From a checkpoint of a small mixture-of-experts model trained on Wikipedia: a variant of Muon for the experts.
Below are experts of layer 7 (counted from 0) of a mixture-of-experts language model. Rows are named up (a neuron's input weights, with its number) and show model dimensions 0-255. Each number is 500 + 25 x the weight over its row's rms, rounded and kept within 0 to 999. Numbers have three digits each.
Before each expert's rows: "gets" lists some tokens that make up at least twice as much of what it gets as of all text. This comes from a sample of Wikipedia text that the model never trained on. Tokens count by the router's weight.

# expert 22
gets: "0", "9", "5", "2", "7", "8"
up0:511549545503502507521512522528520481552477454510512536505495466489501493508513465528511510464482518485517497479481490531528509509490446511470459507489525502500525489542544541454491499483511511509524506534503525489486515424502502490469526506509508478467508464510509546513551502528501466519484496527528484496480487528507483471498507491507467530540504559539476494532477514494520476489466501454528452544516500474551487462492512483492518518509454514522481517507473510504493483479512465517490481472492515451487500484476534547517490538508495514460487507498492483495461505477498523495490512495506520510518498506483505496491561496485470482516522496540489492493546527541494515484483534498530549444502494475499536519485473587508520492508488487465586485472467490490500494542507487

# expert 5
gets: "-", " \"", "–", "|", " '", "/"
up0:494523515530526517504489545528508524488473495496510539485481514494441508539508514480547490466461529522472472519502511493512474500497503508510483478530533466509548505499466547483560516542493478482486534510531481502523505474515506486499507448508481462506533484483516513493514503514485506534549511463492484431526487494463528519503475505500526501520520530468470500460516505531471458517526498509535493499488525468493513532561532500497503459495485510443488537457480503517534507505488528483533494475468474512516499502423459503520528497501481530480482449454414487474513498518499505474509493484537493512515513519547473492524471519512503542493520479504482502501507524508516492517538495544483471489507509506492548509463487502443529513494463509522522520526490497469462482469493515

# expert 0
gets: " |", "|", ";", " —;", "%;", " –;"
up0:482524501532518503547539486524504475522500500439486475470459448466457477443509524514452495455526519494501479490448503480574538497517488513533547498516468495484479511479503512506499552517488489487488523474506509510496491480461505474524487505467484515503508540480518471485481517501497475449515527489504481443489463551487501480511508511453499526506516450480485497490513484484516570502496528475472497536482498521499518554522465501479492535524502508477453492493535488527509456475532496524521487512437506491511515537549513509486510489485550510522484494463493465525531492504505489500466472493497421530488470526501435480477512465524491516500485494506492495510521538490491502492489521517496485491504528521482544505496493490493498471501510532521483475460508483490478505484543477

# expert 15
gets: " of", " in", " from", " the", " for", " at"
up0:536448441454482518509500532519490521520513513525473534515505513512492513527523519450485490498497513492477527441497498517495533485471495524481505512557537516479493506455532516524477511543546446476490474456514519491484491514513490496474463477505497512515506506499529479497524473503464466494467482494519539496532533498470521490515504479481511510458477499527454495516498473485508506509456503496484488516540520497498501477482484506493539533541484533440448497453505482513466447510516469527471503499479496514540526522485473482520497491534529533511515459490494507518468505534513520496483506554500444504499536484476491491527516526477490484495504504528481513442528533507510486466507494492509488493512532537497462464504525496512504489525499535472424520558501492476451470536528471

# expert 19
gets: "0", "6", "4", "5", "3", "8"
up0:474494507510534520498510492485509458502498500492516473480502494483530494533489480510465449451509533508507468509477535504511448473537492463504468512441497513514506540493485530536534477510461448498471506482490463496505518513514475486490514515508535507483531488501446492560507525478499494470465484454476454538500479509480520504488487509500478499518522521515516537500507532450487524510548542490537498505543564502468508485494522499510501527457477528475539528522502540509545492526495499526522524529495475452524549478505510474487485479463496468457471502528469489474514461461526517523472469504497532492517492475457529530518520485496551468492491453490491480506493510484506518456508465523485477513531483517502489510448493479534501472501552484518561517517486471506489510498506477

# expert 2
gets: "1", "2", "9", "3", "4", "8"
up0:492541479471471548472507540471455511537507455489494496499512470505527503477483506500503522461503482457498487530491499488460493560514506512514488487503492535484481491423492499504458471507467483442472494470507579504474515495478495555451471494514498497475495477502468520490493504496478519506508510505494512505466493506515501498462517520517480508515520498525509535471520496531485534510505488479520489524511494501512471466505473509544523492511511505467532497497570455499549532494510474517438496488492550509509491533524481479484512500484510472494482542493511477459464500511490516481503507542493530461502470531518541501504515489541473541535473512528498491443468481489528496469571461511468498467502494489513483540538519518495517524465483525539484458531491480514531499476495525